python train.py --d_model=256 --d_expert=64 --moe_layers=[1, 2, 3, 4, 5, 6, 7, 8, 9, 10, 11, 12] --shared_expert_gate=true --init_std_router=0.0077 --norm_place="pre" --norm_eps=1e-06 --optimizer="muon_variant" --lr_mult_o=3.0 --schedule="wsd"
Below are experts of layer 5 (counted from 0) of a mixture-of-experts language model. Rows are named router (the router's row for the expert), up (a neuron's input weights, with its number), down (a neuron's output weights, with its number) and show model dimensions 0-255. Each number is 500 + 50 x the weight over its row's rms, rounded and kept within 0 to 999. Numbers have three digits each.
Before each expert's rows: a language model's description of what the expert responds to. This comes from a sample of Wikipedia text that the model never trained on.

# expert 8
Description: Words inside tables and credit lists, especially column labels and notes like Result, See, Survey, track, film, plus election-table symbols.
router:487563512447533471540557557440450478521451558521541459461537525445459426442514527437546565446569448547573513468536435537547566559552474560491443479553450442559441556459559478513444510433503559437451535479550555452448461569445446449581493433442473448450438515467541442482534546435449543537570559431558442445565560563556528549507434445500467461432441438552516524434552512538557545578443431546503460551555452431482564552448450474571444445561460547492547568496432564466561442504493430434534436542429418467446563443448555569486552480443559441549561564447547508558454557460560457456447463449561556558472467506437440441530558495469525562430428544453547559567532461543477533542455556431560544475549442480552562460552433564511550439544467553520502572445455476566560471536441434
up0:551518474466439467548514455522489427618535491486534504545517459457569607553498486536491392559511536466508487590483544480489606492439495479489482589432459577536445508539500433463515485439445507395496509344466466512507552469558467530416546521569578408469481400508534470528442557433476537544571465481452558546519499420470546436456500487474485420473457516571448535454542572468522513402490508465499516525443504454587471471497392454438534546531556495511370479472509514468503467539470541472490547462589488463512529467577514559565457629528470454410493500541460437502621434580553575571473453494527515528497552430488581522551473542552482528462519497527516526434539540573649508547571460514584497507533417509445580462435497468480494582468444493454487512606513477544471425466450507
down0:496515589495455473525521573453549463473591562485525510482377455461658464516458425438479509492586508479540469482537395484563547493543443516482467476568517470518532459505433492455561473511524455483546543482526507524508559383520468449487524502514536523411531578472498462562445550568544495491548466435473396489543518416511444535492448541550482507419453484518514651560614513458492517447415453427526455566493587480515497432445481531510504556482501535478403472590455499445513558474518588408599507503449491398399529469513546478508453633502562472492472517538441445489419489518477419408469378400504484511450473473479493514452478506536542461554500455427533511450594514425564529531513570447584560510457508547564471424484510488582467578505543419481546514530509474522544458496572450
up1:404474583551504506526447537535500526550572425506501593430521612569492465521472548485462424452453422589553455531507441507522391442518471412520464506552447559565531456517511453376475495468476487526516508547500508541494549417530571484479491493467465502475530477501552481478460430524447564549354476480502507523445535513497540470511538419588417532435471624534540477428527508523530438499426655475525511560407502525629489506549582582444542500494559481452464442555491497461563588448421529511490437523535515491478453463550530455469503500441515521510450513424549470487542493493490510458487497490499476512522550522506501654476542449516504470503416432595483491428392516440479470502502482598506516426491613569393529552589581549601509454527488428512432447527471488529472518445487459
down1:499464520555469495487532458440513569495486469515447448509494590435524510488435567546565461496489579635466584523490453593527390438490470467486495651514492501511386455515534447440507497471415528493502473409539424543388546451507452614413535540504502521530500420548527418430546552571480506464434561535556434553447537548487539484526462600581491502492480542492512523504625522546463503548501520442408470534516429469552490482504516466521496482515538488476526394409525425510593520537439470436472496508535550448530470522543362424545532545514544490501562514500480537505606496502524433509518393429437573433462455520526455534543537458485454491584470504461527419451505498521540473584566641426480581464487495499539447445547498490448528526538480455511485439535551638454470517498490488
up2:533460495516412517402516498505502512476569564475474526504454493472512472476539433728492356439414493483530481519468545541526473498541488517453540550549453511510662552519502525450531452502491422489561525540432459475474534558578563579478507432484448543496442590519504554534535557461492498479483458492520555481490496425543427545547532411572531472545519467545501480478493513478443478508508527487502484437527553522426528588465529505514496517486496472478621473456584514531500526534524469537500501473520587506421384531472423499472444477578530610374342492498490454424574451502522510528455587547444465515479588546521413518484518402479488391515506490499418404498416492451572481547504524577488545426553514466495528622503495476539487486532427404458493535456430461451505518495532504
down2:436408511542580436512544539499516485567527479475492469557394504592491362494496501490589549547438512545547505550465446407472521467506434517566432606523504493520396513547545581499481498479524543479460501450474413575567590540417491447546540512534528628413536482513567532552463523552430570441538529526439501564600481609595463523532374500493520497540528444451594496483558485499442522467422551469496467532476432482460601478495536535479614499480459428413443408491523407496524536563446465479467453591504532589510461488482518499384436460448462507568573472523456461537567500438548536482447383464555487507469523397496470425551471576445536480460502430475518553459472536553464482512493581532448504451455514512497425497472532474487477453482525426471493463480448446496473460497449524
up3:481494373573521590561418550481488524502558528576547489428543527561508537497469569491544498511510533544446510571501524509451472417473516404496491514461503566485535506635484559471508463565486449511590452510536487449494576534462460530497439524502466572535599434569502573563492499527553460495573589464411557468482454554408572533526463575497494517458640529467391516536436483468468454461490587432457551529462484520527457499550509449514584450528548474482388497544558459509501515446530512518451452491452555455407446400580514478476519475444497504566452472462499529410478504526507507453483565471442452470520524532545480512465502491566488515466464516475474401462459427384453509593533488580497566550588489487455414409429551416591455600516618436535480461555520411441512548478502558
down3:519605503549520598408453532623597519514594500482553470538493534529530458466484501468581549470422565397501533556529581489479550532568568483535517462501533498569395506534518501473439508419539528487517548608419479466499417475457526407471518518472523552531491486453500559523432465484553421488461436505485477515575489364489488444511494502567562454560579358410432478542634386407477547462567508583479484466551476520514545581492575499504551511531523552588522451572590625496507466502593464469501465553505476492433521563515519466490494457423531468465431469497474433484529502593501571450543526505490540567555477466504479512493532477440548618426527584541508522476553486509550487428527547505501496486530579538519471442523479539549500501505474563425615530488488504438492511432491448
up4:495490460526479539489441493447524553457513511571429554512572491492507440456474483452538513533527574460529404530509456562493599503433420407471477519465536600450474499592466566467483505516501393516570538449449443506558620484472500569526393458540489356546510491539540547575509529515565534493480526496493518548371435540478510481485522499518538526500504575568538567497539578403440503474495459516498532466513493476565454427447445494416525501432551505578369582468493522455473473500582519514469503469563489462596508549554666489425441566494488598456429498463532496523432567485480543522529558620512532517502505562408533494417441489532474474475535492435439527554560497492589552471464504421545474460459572527458476608430489497495514532523400441554392509554501563545532528515549456
down4:443515418468534509546533513508506464544535587508479494485435545515515478426538472436538568511496456507491533450501556567465467558450496409427498343532516559509444467441481490410448498488572471465474516554577547447576509508539508486454475491592419492414550534601506585555391538472557472494512495510543504512571453536488547451387535437436489518487536515484564576387416525534616436543495482432590456490542539534494456392422492413510470526462536489450384555430471545497528422577497499298517495465488545444551510489516574439432493505495550467418495423462451503525612585508507502448492538520523431532519558496448437486556460428446466546498545528461382553505518546503483597543441445560561445496528422504561499484502469500487543503476491524469478538465442468551523466500496509